python train.py --n_layer=12 --d_model=256 --n_experts=96 --experts_per_token=4 --d_expert=64 --d_shared_expert=256 --activation="swiglu" --moe_layers=[1, 2, 3, 4, 5, 6, 7, 8, 9, 10, 11] --router_score="sigmoid" --normalize_top_k=true --routed_scale=2.5 --balance_loss=0.00121 --balance_bias=true --shared_expert_gate=true --init_std_router=0.0273 --lr_router=0.000554 --vocab_size=8192 --norm="rmsnorm" --norm_eps=1e-06 --tie_embeddings="early" --optimizer="soap_variant" --lr=0.00463 --beta1=0.95 --beta2=0.98 --grad_clip=1.0 --batch_tokens=65536 --seq_len=1024 --train_tokens=289400000 --steps=4416 --dataset="wikipedia_en"
Below are experts of layer 3 (counted from 0) of a mixture-of-experts language model. Rows are named router (the router's row for the expert), down (a neuron's output weights, with its number) and show model dimensions 128-255. Each number is 200 + 30 x the weight over its row's rms, rounded and kept within 0 to 999.
Before each expert's rows: "comes before" lists some tokens at least twice as common just after its tokens as in all text. This comes from a sample of Wikipedia text that the model never trained on. Tokens count by the router's weight.

# expert 10
comes before: " |", ".", "–", ",", ";", "0"
router,170,154,190,216,214,177,219,218,178,216,133,206,190,189,166,216,221,197,155,172,172,141,164,184,286,206,188,205,253,252,247,203,211,191,202,99,176,188,194,196,175,183,245,205,205,180,167,189,173,232,237,209,210,180,191,191,211,158,152,155,185,203,195,190,253,210,204,165,160,209,182,232,218,180,167,213,152,196,154,277,186,195,190,184,243,217,185,216,177,249,217,214,180,205,212,212,192,207,272,153,201,202,165,202,188,247,194,187,215,204,233,231,223,193,200,165,207,216,217,166,188,145,175,191,192,241,207,252
down0,207,237,175,213,235,207,220,195,184,169,182,173,202,169,249,184,187,215,192,240,263,223,235,243,183,203,196,208,251,205,194,198,243,196,195,218,218,242,173,162,219,197,184,223,230,173,218,155,191,218,159,212,238,156,180,220,190,158,242,157,227,215,202,139,177,207,221,149,216,243,269,202,206,213,167,213,232,151,208,154,184,107,201,212,213,194,162,244,212,161,220,193,196,245,160,222,213,191,260,175,203,202,184,173,144,173,221,203,220,185,186,204,234,191,160,216,176,177,223,201,241,215,144,200,193,165,207,157
down1,242,164,185,184,196,219,245,230,142,214,199,156,209,186,228,166,192,186,146,219,240,154,157,173,160,231,179,226,197,179,198,219,206,187,238,209,207,166,157,167,213,194,222,212,214,217,177,183,199,177,182,132,146,246,178,157,259,181,146,187,188,217,117,194,187,226,206,197,183,205,167,210,211,146,182,232,198,210,233,240,204,205,169,213,210,231,244,164,206,207,189,208,222,168,259,193,193,218,198,219,260,241,230,202,196,231,190,208,209,217,238,190,204,183,249,181,236,183,206,171,250,204,218,220,229,232,216,214
down2,197,213,178,155,199,170,188,200,209,209,206,181,198,194,233,146,189,173,161,215,144,260,235,171,200,193,166,214,185,162,260,253,189,139,191,215,216,202,209,197,218,105,179,237,191,212,213,238,202,212,186,203,211,183,187,220,169,265,196,172,242,166,197,203,211,194,240,190,177,171,185,173,264,181,184,199,242,185,197,248,224,198,214,141,191,186,215,228,174,162,235,187,187,190,239,174,188,203,220,228,141,183,211,213,214,144,267,174,172,203,167,237,217,245,197,183,225,205,244,211,188,175,208,237,215,179,239,213
down3,230,204,210,155,232,218,220,197,248,171,189,224,149,193,207,210,144,193,187,248,232,225,184,191,165,184,225,199,188,240,162,175,161,213,220,216,252,202,169,271,168,194,200,209,162,248,209,177,225,253,161,278,192,247,218,230,218,198,204,217,216,131,228,183,220,186,233,174,235,217,201,228,214,206,267,318,175,210,200,211,182,225,227,168,204,184,188,194,154,214,170,219,235,205,196,170,220,129,221,232,216,197,165,209,161,186,205,216,247,205,210,201,194,210,207,238,189,207,228,223,169,228,192,201,243,243,236,218
down4,230,192,211,246,160,198,233,246,177,223,150,210,247,211,175,181,235,200,156,172,157,187,203,235,173,200,207,211,152,170,195,217,183,191,227,237,162,211,228,223,173,230,201,195,223,225,236,193,198,188,196,165,260,163,204,217,220,199,188,180,219,233,204,210,192,241,195,226,197,206,223,194,217,187,222,265,231,187,188,179,209,203,229,195,170,192,204,276,229,173,225,240,177,228,183,209,201,195,226,205,210,183,168,161,164,163,160,192,174,183,228,183,201,185,204,225,227,215,189,235,171,178,185,172,256,122,203,215
down5,219,185,144,212,174,178,220,161,215,148,241,181,222,257,234,188,195,187,164,188,124,190,191,203,194,214,168,205,217,258,190,183,208,171,181,236,153,221,201,174,210,166,164,194,195,201,149,181,220,192,188,254,187,250,231,208,193,184,272,226,213,255,230,186,220,213,180,192,200,191,150,152,183,141,164,166,149,211,201,239,203,164,219,200,259,207,216,236,242,194,238,210,189,161,242,211,187,198,206,232,260,225,181,218,141,184,196,213,213,231,225,191,214,208,191,180,228,170,239,179,208,205,183,220,179,244,216,192
down6,170,239,190,170,218,246,162,243,197,146,191,240,151,169,193,184,252,162,195,216,142,175,190,195,190,231,219,186,276,181,213,186,197,254,109,250,262,177,190,204,217,198,159,170,165,160,193,168,176,198,234,212,252,174,250,201,192,252,182,171,188,193,144,206,190,234,195,152,193,230,205,187,203,184,222,187,181,193,165,224,262,194,213,238,222,179,173,223,262,231,173,173,224,187,203,222,211,163,273,191,162,238,178,192,134,187,164,199,182,169,230,243,234,190,208,149,199,221,196,184,177,174,179,220,211,193,209,217
down7,183,134,191,185,294,240,216,169,276,188,163,191,218,189,210,181,216,210,164,203,208,231,162,190,190,176,183,174,219,181,179,164,163,176,198,149,194,184,192,184,169,187,246,229,211,201,214,174,153,184,192,132,210,256,210,219,227,203,229,152,234,226,157,220,229,206,164,175,150,174,223,216,203,214,185,221,185,157,195,229,185,214,182,147,245,233,163,162,163,213,221,205,249,163,118,178,198,192,218,134,163,199,205,209,135,218,223,172,278,202,245,218,169,228,235,191,219,211,146,220,224,201,208,141,205,173,214,224
down8,203,190,244,203,189,169,275,148,201,198,187,187,256,153,227,227,186,252,219,219,161,140,227,187,204,173,204,270,239,178,250,219,191,215,228,227,214,181,225,133,151,202,200,218,232,202,166,170,207,234,207,229,202,211,238,216,242,219,211,217,168,192,206,170,226,193,212,215,219,177,210,163,204,190,168,242,182,235,246,210,169,221,187,176,197,270,154,214,162,155,189,195,182,208,251,248,252,223,187,197,169,189,218,184,218,167,218,205,226,230,210,166,164,221,198,210,235,186,155,149,176,156,195,202,247,195,203,188
down9,182,218,231,218,233,220,238,175,232,199,179,198,215,208,196,218,188,147,166,217,245,173,163,209,194,232,195,207,185,202,208,244,174,139,187,241,239,197,210,137,226,203,178,215,153,212,191,207,168,167,170,183,205,175,180,215,219,217,197,184,240,210,240,192,219,237,162,234,154,157,249,190,209,198,169,221,194,212,192,146,254,209,187,211,225,185,166,206,192,180,198,246,179,184,215,227,200,191,207,203,206,137,242,203,213,162,221,228,159,146,237,208,194,235,145,182,165,227,216,205,179,159,189,231,172,243,192,177
down10,197,132,198,138,185,197,143,195,204,141,182,168,196,174,191,194,145,205,210,142,189,202,203,183,206,245,192,192,176,159,207,219,218,224,178,235,171,190,210,238,175,230,187,193,239,206,213,172,147,167,197,259,177,218,157,77,132,157,214,269,200,220,204,240,208,178,220,235,191,241,170,233,168,226,220,258,194,219,211,236,198,203,190,208,142,156,177,188,217,217,219,186,184,214,168,235,199,217,198,154,217,208,233,208,218,167,187,152,193,180,202,234,217,147,173,201,162,221,198,237,226,203,283,225,210,221,218,197
down11,206,169,242,164,172,140,252,193,199,196,209,141,227,190,273,238,230,199,143,189,204,233,181,246,185,194,161,236,204,189,173,210,176,153,212,207,236,198,247,176,207,140,206,185,220,174,190,188,142,239,235,215,197,210,195,184,204,195,175,201,204,238,197,195,109,166,198,240,182,184,187,209,173,185,181,170,174,273,172,243,258,225,206,192,254,217,180,187,176,206,151,155,211,205,221,211,179,222,220,165,208,208,162,205,186,205,211,224,222,231,219,170,218,162,253,186,222,209,157,206,166,174,215,241,171,248,236,152
down12,209,251,161,206,172,244,184,248,206,234,177,167,218,249,262,178,169,230,218,182,238,219,205,190,234,148,212,202,211,177,236,157,149,190,168,231,227,270,230,242,166,262,222,218,189,208,202,234,159,164,189,198,187,165,216,184,183,190,166,168,198,169,248,180,261,200,233,166,235,214,217,186,206,246,247,201,254,192,225,163,193,191,160,169,207,216,196,174,190,234,203,251,218,197,219,177,158,219,207,232,227,195,180,181,141,198,202,222,203,193,212,163,163,186,191,251,227,204,189,246,162,192,170,188,159,220,207,243
down13,157,244,188,176,153,229,169,175,90,174,210,229,225,127,176,200,203,187,252,205,212,199,243,232,181,188,208,239,241,188,198,192,235,190,204,216,205,215,160,190,225,220,177,149,206,180,223,239,223,210,175,187,190,204,206,182,273,195,241,274,167,181,219,187,199,170,219,237,224,217,205,159,179,233,208,239,233,192,202,199,204,193,222,220,191,182,183,199,159,203,225,208,140,183,212,183,237,150,140,209,228,247,238,213,141,227,199,219,194,242,193,198,172,136,212,186,187,214,145,223,223,179,157,246,220,252,209,204
down14,291,228,181,168,184,213,165,189,166,146,226,184,189,173,204,184,200,207,185,171,184,204,202,154,192,243,184,164,210,196,216,186,218,174,204,188,213,167,195,189,211,209,219,150,214,162,216,215,203,216,208,279,184,237,184,207,240,193,252,213,182,266,159,209,195,163,246,183,237,232,205,189,205,234,177,119,149,211,201,221,252,178,168,210,182,238,150,169,216,180,217,281,152,175,210,208,211,210,165,152,197,224,171,169,171,196,155,180,234,184,205,244,181,228,182,158,199,159,183,254,262,231,172,188,194,197,182,200
down15,192,190,260,229,203,193,226,239,245,145,211,146,176,212,199,262,259,206,225,206,192,207,225,176,158,177,147,188,186,205,236,204,206,217,187,192,227,193,250,198,236,220,217,207,225,168,192,194,196,212,162,228,118,151,217,169,172,181,205,206,133,180,183,211,239,248,214,211,165,188,167,242,204,225,211,208,223,219,208,217,222,234,183,184,191,186,187,203,196,199,217,218,160,193,193,202,165,213,216,228,151,260,233,175,206,234,249,255,218,284,220,201,209,197,279,199,208,253,191,150,195,136,227,150,220,161,189,189
down16,254,234,272,170,205,257,260,171,178,196,173,193,181,176,169,217,188,192,146,165,226,137,210,171,179,235,197,163,209,188,240,229,197,205,244,177,243,232,180,185,264,229,227,184,160,191,152,179,195,208,192,202,161,221,249,204,219,206,188,174,220,184,233,206,198,207,187,171,190,254,254,186,180,235,224,159,185,180,185,216,223,147,202,128,173,204,210,161,193,196,150,214,232,209,153,266,200,256,218,145,249,237,226,222,181,204,173,221,230,218,186,242,249,149,206,203,215,148,192,126,218,193,244,292,202,163,206,205
down17,249,221,167,170,204,203,232,170,270,232,181,228,198,201,161,178,153,157,214,173,194,201,245,220,200,190,172,170,251,164,181,203,229,242,195,206,172,175,157,207,214,167,214,228,196,159,211,183,206,230,237,226,205,209,159,197,167,189,204,266,190,204,235,149,234,193,229,268,201,230,215,188,230,147,201,133,169,185,214,215,147,180,169,156,212,161,197,204,218,189,190,162,159,191,192,159,192,220,179,207,219,143,222,167,136,185,156,205,241,224,268,214,175,209,185,206,284,148,196,165,234,207,211,191,239,222,263,243
down18,194,181,215,223,224,193,177,176,198,179,183,230,173,219,175,149,192,204,233,182,202,223,195,176,251,273,197,173,214,178,201,150,189,245,194,223,188,145,241,237,159,216,248,197,176,213,244,272,222,218,243,209,241,240,211,184,186,169,210,210,189,222,151,188,199,154,189,152,242,224,165,177,213,151,239,171,211,148,221,238,188,216,178,206,197,208,180,223,207,149,230,201,230,199,186,256,211,219,178,173,139,174,251,235,190,174,190,213,149,148,246,216,192,236,218,215,164,189,222,216,140,206,227,166,148,201,199,182
down19,229,225,100,176,193,202,200,234,184,201,143,168,196,200,205,210,202,247,177,162,158,244,132,189,259,192,215,193,224,207,177,220,243,210,178,254,212,189,207,208,205,218,270,180,187,200,170,194,225,246,197,196,214,181,192,198,127,218,208,176,193,225,175,210,161,224,192,223,198,178,235,191,183,191,178,188,198,222,206,245,185,241,158,244,179,215,187,148,160,174,158,193,142,204,236,184,168,210,170,211,214,187,236,178,246,224,190,162,239,132,237,150,200,226,225,195,297,188,262,144,156,222,162,209,215,128,163,221
down20,171,198,161,170,205,188,119,208,187,149,195,256,220,236,214,207,165,132,259,155,182,220,188,231,172,190,181,194,233,202,198,191,136,200,177,221,162,243,190,204,180,166,192,178,213,145,206,228,231,258,278,223,200,213,178,189,212,149,150,172,202,234,195,205,205,218,201,160,175,212,193,186,258,199,195,229,256,200,215,230,168,171,214,158,262,252,195,239,205,229,186,211,180,213,199,174,218,193,191,146,171,195,167,227,189,206,247,208,208,198,187,225,230,237,143,210,216,155,137,153,163,169,157,181,159,210,198,173
down21,143,159,213,156,209,157,145,204,209,211,159,204,193,261,211,215,195,180,168,170,136,181,164,203,199,219,237,179,214,226,182,142,229,193,235,167,196,198,211,247,211,236,230,158,172,173,192,195,197,218,196,190,290,224,177,197,200,257,161,188,154,185,218,196,207,235,200,233,199,204,164,190,196,238,208,213,232,201,176,192,240,228,231,168,229,173,238,233,199,166,213,188,166,168,211,190,165,205,239,210,135,204,219,187,216,184,207,211,205,220,247,315,188,185,180,200,228,163,163,201,222,209,254,205,201,237,175,140
down22,200,191,220,199,185,201,199,252,228,180,241,276,178,197,190,206,235,147,177,190,199,212,191,209,227,177,114,209,190,180,205,172,201,253,215,223,208,205,212,231,226,223,222,196,206,136,259,200,190,179,190,216,189,210,203,263,197,209,193,161,213,133,241,211,153,167,267,212,251,205,164,202,234,223,203,218,231,189,134,178,235,187,201,197,199,170,211,186,269,190,172,215,243,170,159,218,229,149,208,202,206,214,213,252,193,130,203,209,217,174,176,185,215,202,173,223,174,226,222,228,155,228,236,229,227,212,167,168
down23,204,207,157,214,148,233,175,251,198,188,216,148,207,210,188,190,186,200,224,246,210,190,196,169,181,140,185,221,203,240,155,228,237,187,154,178,179,235,219,165,186,178,218,230,199,202,133,164,146,179,234,212,231,180,237,197,221,182,218,236,255,207,204,221,217,199,232,203,260,222,231,170,199,196,172,207,254,258,191,260,195,149,191,244,125,191,215,232,171,196,218,212,238,185,189,240,200,215,190,176,196,233,205,216,177,207,161,207,206,130,210,236,125,246,199,219,160,232,197,170,213,219,213,182,231,221,146,202
down24,220,212,148,205,204,184,173,172,190,238,199,173,180,226,225,201,143,180,230,220,204,212,160,271,186,215,250,244,258,250,175,157,173,221,245,196,153,214,207,189,208,256,188,236,214,204,231,182,231,161,195,233,223,162,202,176,208,207,235,198,207,193,253,206,186,241,251,192,218,136,229,191,204,223,233,192,185,199,226,189,201,187,206,186,213,193,227,181,198,167,138,207,250,210,194,188,216,188,182,251,183,200,218,202,219,186,196,231,216,202,195,149,194,263,229,205,170,223,202,227,159,207,218,194,210,197,191,199
down25,145,187,164,160,244,168,199,217,221,189,169,147,186,188,183,199,230,219,204,229,240,257,183,197,145,201,188,205,193,191,133,189,260,243,211,217,211,205,235,220,218,238,185,186,196,216,184,202,182,184,225,207,199,190,207,171,234,231,204,231,204,223,169,261,154,225,207,204,195,241,193,173,204,140,189,171,214,239,227,194,184,173,191,168,212,238,209,226,173,197,173,155,167,209,219,176,181,214,209,214,205,256,216,235,197,265,179,171,216,200,170,141,161,207,160,224,215,209,232,205,207,171,254,179,207,200,195,262
down26,204,226,245,208,210,237,252,192,172,210,207,187,157,123,140,191,204,147,160,184,224,180,211,205,184,266,140,165,175,243,170,177,182,162,171,190,205,209,171,193,180,179,170,141,229,150,167,164,237,199,151,221,172,215,216,204,196,217,202,228,208,218,161,183,155,212,199,233,148,170,186,159,228,187,196,206,192,262,160,180,190,219,157,258,168,206,195,211,173,137,232,207,234,208,225,270,191,248,225,224,250,232,167,195,216,248,190,212,188,194,216,167,174,230,243,200,216,208,205,209,204,194,201,213,225,213,182,207
down27,151,188,244,208,212,204,179,201,219,207,237,191,198,174,148,238,211,190,190,224,243,192,214,105,228,247,216,211,139,238,200,231,198,238,198,236,240,199,132,172,211,197,208,239,205,219,204,194,186,154,211,254,173,252,221,194,220,205,194,223,170,190,184,169,197,231,205,191,162,196,242,193,230,210,202,256,187,211,196,133,151,196,192,231,207,160,199,220,204,202,152,184,228,201,158,206,194,193,145,182,163,222,224,206,214,208,178,193,197,172,215,245,220,176,148,202,188,207,202,237,230,182,200,160,187,203,169,191
down28,236,191,183,258,182,204,183,174,254,223,162,188,234,225,226,201,167,167,239,216,203,192,215,220,246,216,188,197,196,207,155,205,219,184,212,220,172,216,180,248,182,181,153,202,223,158,172,148,195,197,208,191,199,195,236,195,200,198,175,241,246,130,177,192,215,199,168,254,202,181,216,149,193,167,246,186,162,156,218,214,182,172,184,255,249,150,263,166,164,240,242,215,188,184,185,157,226,169,185,176,208,128,203,207,169,158,174,189,199,213,190,178,189,124,199,164,164,191,222,183,215,248,175,173,199,230,212,194
down29,207,167,236,199,180,228,241,191,161,171,181,232,193,137,241,177,256,190,219,193,205,173,190,201,215,247,192,217,244,230,172,221,212,204,197,182,170,196,190,164,180,198,181,126,219,200,203,189,203,252,223,229,198,219,160,184,206,225,192,178,158,219,203,222,263,207,202,225,164,152,173,204,121,160,252,155,164,268,269,230,226,164,161,185,171,269,205,218,221,199,193,189,176,228,174,206,238,203,182,239,190,200,218,211,204,215,167,181,193,205,197,228,246,164,186,222,193,202,164,162,210,178,168,257,154,166,195,166
down30,196,161,203,244,214,179,216,202,166,192,196,181,189,235,218,211,208,179,135,204,220,154,217,205,191,197,203,189,205,175,189,131,178,204,223,220,208,168,200,249,215,252,173,199,239,235,200,197,203,212,206,225,202,196,184,196,208,139,182,248,158,112,202,198,199,225,208,173,220,212,199,219,227,213,213,220,175,293,190,219,230,204,203,185,221,200,187,190,219,215,172,208,162,170,188,222,204,194,182,202,192,263,173,153,190,163,243,192,197,251,176,216,210,198,212,215,125,175,192,212,238,174,178,226,157,231,193,176
down31,134,194,172,163,207,227,193,190,243,204,230,218,193,212,221,194,223,176,178,252,197,211,185,193,171,274,152,204,201,248,187,203,167,241,218,279,233,167,223,182,168,247,144,275,206,146,240,222,233,216,165,181,219,183,222,273,230,208,203,225,166,162,247,199,248,186,166,178,261,187,185,205,229,222,177,221,255,228,168,161,165,165,217,192,191,220,146,180,262,208,192,205,229,258,159,177,241,180,209,126,141,198,220,175,197,198,203,172,199,170,180,192,184,230,214,202,215,237,215,234,222,164,156,205,204,192,254,206
down32,190,209,264,205,178,153,221,185,200,178,178,229,215,200,202,220,193,184,201,163,228,185,206,174,215,183,113,172,232,224,210,229,168,185,170,213,186,216,191,200,162,181,182,182,187,184,181,210,177,257,226,153,166,177,218,207,243,210,198,220,199,205,157,193,181,221,192,213,171,227,240,201,213,211,216,195,148,191,192,240,234,219,174,183,212,168,206,221,229,206,167,183,198,199,198,217,189,197,211,217,191,210,211,222,113,236,169,194,253,206,277,225,196,175,218,225,190,231,137,212,209,208,227,176,166,212,217,247
down33,173,175,231,207,282,175,224,193,182,168,212,189,219,125,190,173,219,216,177,212,220,271,161,182,172,176,173,193,94,173,261,222,141,222,185,179,237,180,240,242,181,224,225,214,207,211,204,220,192,175,235,208,210,203,233,186,230,206,214,219,176,206,247,193,206,193,190,189,142,241,233,234,173,183,205,254,186,173,188,162,196,209,155,221,215,175,160,244,175,209,189,207,224,218,192,214,185,188,193,120,207,162,187,198,207,220,178,179,133,144,189,154,213,210,204,235,116,225,215,249,216,166,191,184,224,227,239,239
down34,109,200,237,169,163,200,159,220,196,178,193,196,168,224,182,205,187,175,205,198,233,280,266,155,197,213,244,178,227,216,154,194,193,177,229,143,222,183,183,208,157,151,253,160,174,157,212,209,204,213,212,195,198,221,259,209,244,227,184,210,229,183,171,207,234,222,167,218,210,218,193,148,257,215,243,229,191,203,164,234,187,173,179,226,268,244,200,222,195,198,186,216,175,273,140,208,186,215,234,191,231,221,204,226,197,210,191,197,220,170,150,180,192,185,216,199,174,142,208,191,238,179,216,184,217,195,186,224
down35,145,210,212,178,224,194,211,278,211,179,213,214,230,227,216,180,195,185,215,233,193,220,192,155,215,212,221,197,169,195,159,179,164,202,208,209,194,246,255,238,200,228,218,246,190,235,240,182,278,203,233,248,180,180,186,174,163,210,230,195,227,178,219,248,193,196,194,188,193,200,257,187,165,165,235,189,232,227,147,197,134,191,233,215,182,194,196,228,188,226,226,167,190,215,191,187,156,179,202,213,279,208,216,247,214,207,216,193,202,160,150,216,175,217,171,181,120,168,248,254,249,179,231,203,152,178,152,183
down36,195,207,280,206,221,208,238,172,193,210,195,182,169,189,166,193,205,180,158,204,203,170,175,186,170,223,215,141,280,242,202,219,178,150,158,191,214,185,151,214,188,175,130,191,229,237,207,195,187,234,257,241,213,156,211,231,196,202,207,196,164,228,205,231,233,228,172,193,179,183,203,251,206,171,172,173,239,297,188,273,228,204,209,248,211,205,225,222,216,156,162,190,183,173,174,261,216,221,159,162,177,228,187,154,216,250,193,219,229,223,223,202,236,184,201,228,230,207,191,166,176,158,153,131,171,221,193,162
down37,224,232,200,227,220,201,250,194,215,203,198,172,191,223,191,190,233,168,187,168,192,182,172,227,152,200,145,204,194,225,180,247,206,181,193,221,219,220,255,231,218,211,209,258,237,168,219,227,242,179,177,156,258,208,108,119,192,171,216,184,161,197,205,247,208,209,214,227,176,198,181,195,218,189,185,163,200,189,172,225,253,280,163,201,201,177,185,197,184,181,194,201,184,192,181,247,203,177,239,179,194,244,197,168,226,229,237,162,208,218,188,156,161,183,167,255,177,192,144,207,194,158,227,209,221,182,146,146
down38,240,178,189,223,233,206,202,222,148,245,185,186,238,184,215,232,189,192,216,187,198,202,177,179,183,216,176,170,201,270,162,205,164,157,215,249,169,204,213,251,165,194,192,208,216,182,214,188,187,268,245,247,209,222,251,210,155,208,202,233,167,227,183,193,177,247,215,214,150,207,136,254,242,216,198,162,174,214,222,176,136,198,208,150,203,198,182,193,179,168,252,160,158,222,229,234,189,222,268,152,186,168,179,261,225,174,204,172,196,181,185,198,204,177,199,198,192,190,207,176,215,225,168,201,213,241,206,233
down39,209,204,242,186,182,193,218,259,225,231,208,139,222,178,162,209,186,206,201,150,205,190,225,188,203,205,173,149,185,166,196,248,199,214,199,237,197,189,160,180,208,189,240,175,231,236,220,200,223,215,225,208,224,245,211,185,144,231,195,190,210,167,145,206,164,224,226,196,171,177,198,195,223,251,202,203,153,260,267,241,234,166,234,219,190,223,151,192,236,269,170,202,171,189,219,227,178,252,262,260,241,206,154,172,185,192,252,218,206,235,159,212,178,242,189,236,219,204,167,175,177,228,160,140,167,194,198,149
down40,187,216,223,143,185,186,178,176,167,144,207,134,247,175,171,192,194,257,147,192,283,204,235,211,207,194,231,247,210,177,194,186,216,128,146,180,210,202,139,169,207,229,168,168,184,223,164,196,203,180,187,199,218,170,187,173,208,182,221,173,227,208,203,184,208,229,207,169,204,148,213,161,274,176,184,129,151,237,207,219,222,202,196,151,238,197,179,171,220,189,180,151,255,203,159,220,199,222,189,166,187,164,215,199,172,243,181,197,264,191,217,182,130,189,172,199,260,169,207,199,204,171,223,267,201,245,248,182
down41,203,190,180,213,245,175,194,194,231,140,195,207,214,189,191,225,189,237,223,221,196,231,181,262,235,223,197,134,223,195,191,200,185,170,259,145,191,183,177,184,183,209,271,138,180,216,185,230,196,232,275,215,178,114,178,224,202,186,215,178,244,244,184,208,195,208,173,219,197,184,191,221,202,197,135,147,236,192,175,186,273,189,208,210,153,260,201,196,178,257,193,233,177,199,167,184,176,227,195,202,200,170,189,216,204,239,177,191,226,204,195,184,189,190,230,189,190,195,205,178,212,163,199,210,220,157,244,196
down42,228,192,205,183,216,183,246,201,184,206,208,190,230,250,203,241,163,210,183,173,209,187,221,219,208,226,243,183,232,188,122,156,243,141,193,123,156,189,223,229,180,155,192,203,165,201,126,224,222,245,228,219,206,159,212,166,176,242,221,201,231,181,200,161,187,184,195,247,170,199,221,168,183,171,227,150,242,175,204,173,214,193,197,166,183,174,188,210,131,232,197,241,234,234,220,170,201,183,213,246,235,182,239,212,227,202,134,163,213,180,175,180,159,213,220,200,194,149,196,209,222,238,184,245,186,197,192,202
down43,213,195,244,162,190,157,178,198,206,208,170,166,184,208,187,197,235,212,187,179,216,167,198,188,239,201,249,172,188,227,231,203,217,206,235,201,209,205,187,198,183,187,182,199,207,245,192,196,228,211,168,169,203,162,162,197,206,181,260,223,145,191,211,213,245,207,181,215,169,171,193,189,183,163,163,190,213,147,202,206,166,246,233,252,246,201,199,173,190,241,144,206,199,218,222,241,222,205,205,222,171,229,233,134,192,189,151,220,177,241,230,269,238,214,229,181,188,220,191,168,179,230,221,227,210,221,226,194
down44,219,202,148,202,197,181,244,161,200,138,203,188,213,198,182,179,165,213,215,224,217,175,210,242,236,211,209,146,183,231,176,191,170,220,184,212,172,237,237,187,197,227,159,190,259,278,128,184,205,215,219,275,172,181,194,189,171,176,235,210,172,161,194,209,189,178,142,161,201,198,243,232,218,213,184,186,137,181,224,225,190,184,187,205,204,188,197,233,220,208,221,231,192,172,197,227,182,240,226,198,209,174,153,152,226,221,178,220,189,241,132,207,180,205,207,152,226,184,188,249,203,226,144,277,219,226,217,180
down45,202,198,160,179,201,160,222,216,191,191,124,183,248,198,179,205,211,219,136,184,167,221,211,173,228,200,184,152,171,195,162,228,209,167,187,152,242,195,203,232,187,193,184,188,219,202,166,207,191,156,205,208,198,209,153,185,214,183,156,185,173,226,153,220,125,254,121,186,210,228,175,203,166,194,198,213,193,153,210,230,158,165,208,198,192,255,194,223,201,204,222,222,230,197,166,208,205,223,254,214,265,199,196,178,164,273,160,205,140,199,234,177,234,223,226,155,187,185,165,219,189,183,157,188,168,155,158,175
down46,188,210,234,184,255,206,230,232,182,217,178,238,242,170,177,210,224,216,222,216,199,154,135,257,240,194,188,221,189,165,197,169,209,188,216,164,231,238,236,221,196,156,241,273,238,230,189,255,169,215,240,223,159,170,205,224,149,170,201,173,193,222,189,217,204,161,200,187,203,272,179,179,230,226,194,234,167,151,178,240,213,247,175,222,187,229,193,226,141,165,222,161,171,257,260,223,244,217,226,213,190,253,235,214,174,233,181,191,192,213,208,177,188,181,185,198,207,197,288,213,268,178,168,183,178,186,201,229
down47,156,228,219,172,191,156,209,208,159,145,209,163,271,175,175,233,189,208,205,203,212,168,214,197,218,239,156,188,206,257,206,180,204,158,204,203,226,189,206,161,155,186,154,174,164,182,195,251,182,154,143,140,167,193,186,171,194,178,192,195,239,209,205,272,208,204,185,265,229,212,162,192,212,162,169,190,255,238,204,240,212,273,233,227,222,230,162,153,175,193,261,146,209,227,234,227,225,182,195,195,236,198,189,185,180,194,189,176,196,172,227,250,120,200,239,213,186,250,213,139,230,191,175,266,225,217,192,205
down48,196,154,222,200,209,217,187,197,206,224,175,169,161,194,195,221,156,245,223,207,202,205,206,172,186,246,195,171,213,194,231,232,224,222,220,197,245,201,178,190,210,148,175,104,209,221,170,237,236,203,212,160,215,218,167,163,203,169,205,211,224,173,204,225,168,182,146,267,187,221,245,203,157,198,216,229,132,201,255,204,181,243,204,238,188,181,205,145,200,213,224,165,229,218,187,221,133,260,232,203,227,177,191,188,224,164,183,209,137,143,225,132,200,216,213,132,208,208,214,190,160,244,213,153,187,227,184,195
down49,188,192,243,270,188,230,204,165,211,260,216,205,181,168,208,231,213,207,187,152,189,246,180,230,286,189,170,199,157,208,220,202,207,200,216,252,232,186,185,205,183,167,212,198,176,257,130,183,171,189,182,206,208,198,182,228,241,184,218,225,207,202,203,197,189,237,153,197,204,207,191,188,286,172,200,165,187,188,187,209,236,210,185,186,218,212,183,177,217,248,229,213,266,161,188,215,167,167,237,170,226,190,172,154,209,204,240,216,172,173,246,194,213,224,247,207,195,157,178,192,170,181,214,181,203,187,249,205
down50,202,207,180,206,230,205,196,194,183,187,219,208,156,222,176,202,153,187,216,279,265,163,183,195,197,188,255,232,244,181,143,208,197,223,222,239,209,188,227,231,223,183,218,180,174,233,173,167,177,133,218,160,193,211,174,189,192,206,178,223,216,234,222,168,229,193,215,177,235,218,176,244,220,194,204,221,252,196,194,239,201,187,244,185,212,170,177,158,213,212,178,196,195,236,216,174,147,189,211,201,189,184,243,230,122,217,171,150,179,198,193,203,253,123,221,218,167,194,189,191,201,223,193,209,201,187,218,195
down51,180,187,200,202,213,233,162,120,188,220,225,159,219,200,152,195,206,177,169,218,143,252,228,157,185,194,247,233,203,160,201,266,158,230,262,224,193,165,233,189,218,154,185,204,192,195,217,181,186,237,193,226,193,249,192,208,161,185,238,230,186,212,205,238,254,162,201,188,241,210,217,245,134,193,210,203,146,155,190,219,179,178,170,170,136,177,215,137,182,178,185,209,199,223,185,199,199,205,179,191,218,220,239,193,261,216,198,208,208,181,192,237,191,205,203,180,154,204,187,183,215,234,155,220,179,199,193,193
down52,121,213,205,153,240,242,198,145,229,253,225,222,192,190,228,193,250,155,200,177,221,240,208,234,196,173,186,231,200,232,198,204,208,206,228,238,164,198,230,190,169,184,212,205,193,196,178,125,242,206,163,211,247,160,234,223,223,149,173,158,159,230,201,207,174,162,234,177,231,228,179,244,193,206,207,251,201,172,195,218,137,170,222,195,182,199,188,181,179,200,178,165,192,186,169,213,205,207,209,217,216,202,224,188,138,183,201,163,226,225,183,208,215,186,126,208,193,176,202,197,127,261,223,150,186,208,215,185
down53,177,208,204,220,193,227,249,224,190,173,154,218,200,140,202,239,164,187,177,198,179,159,152,172,208,229,192,194,183,249,253,194,181,237,235,195,197,186,210,140,197,203,212,209,228,184,237,232,215,171,208,198,165,199,171,229,205,183,175,190,171,145,213,231,220,143,187,197,190,223,219,220,217,247,173,191,189,193,183,141,210,176,260,187,151,230,197,147,184,186,213,171,228,204,209,231,195,211,142,228,196,187,216,226,245,146,222,199,186,210,201,156,241,210,162,239,206,188,226,167,197,203,206,210,202,171,166,211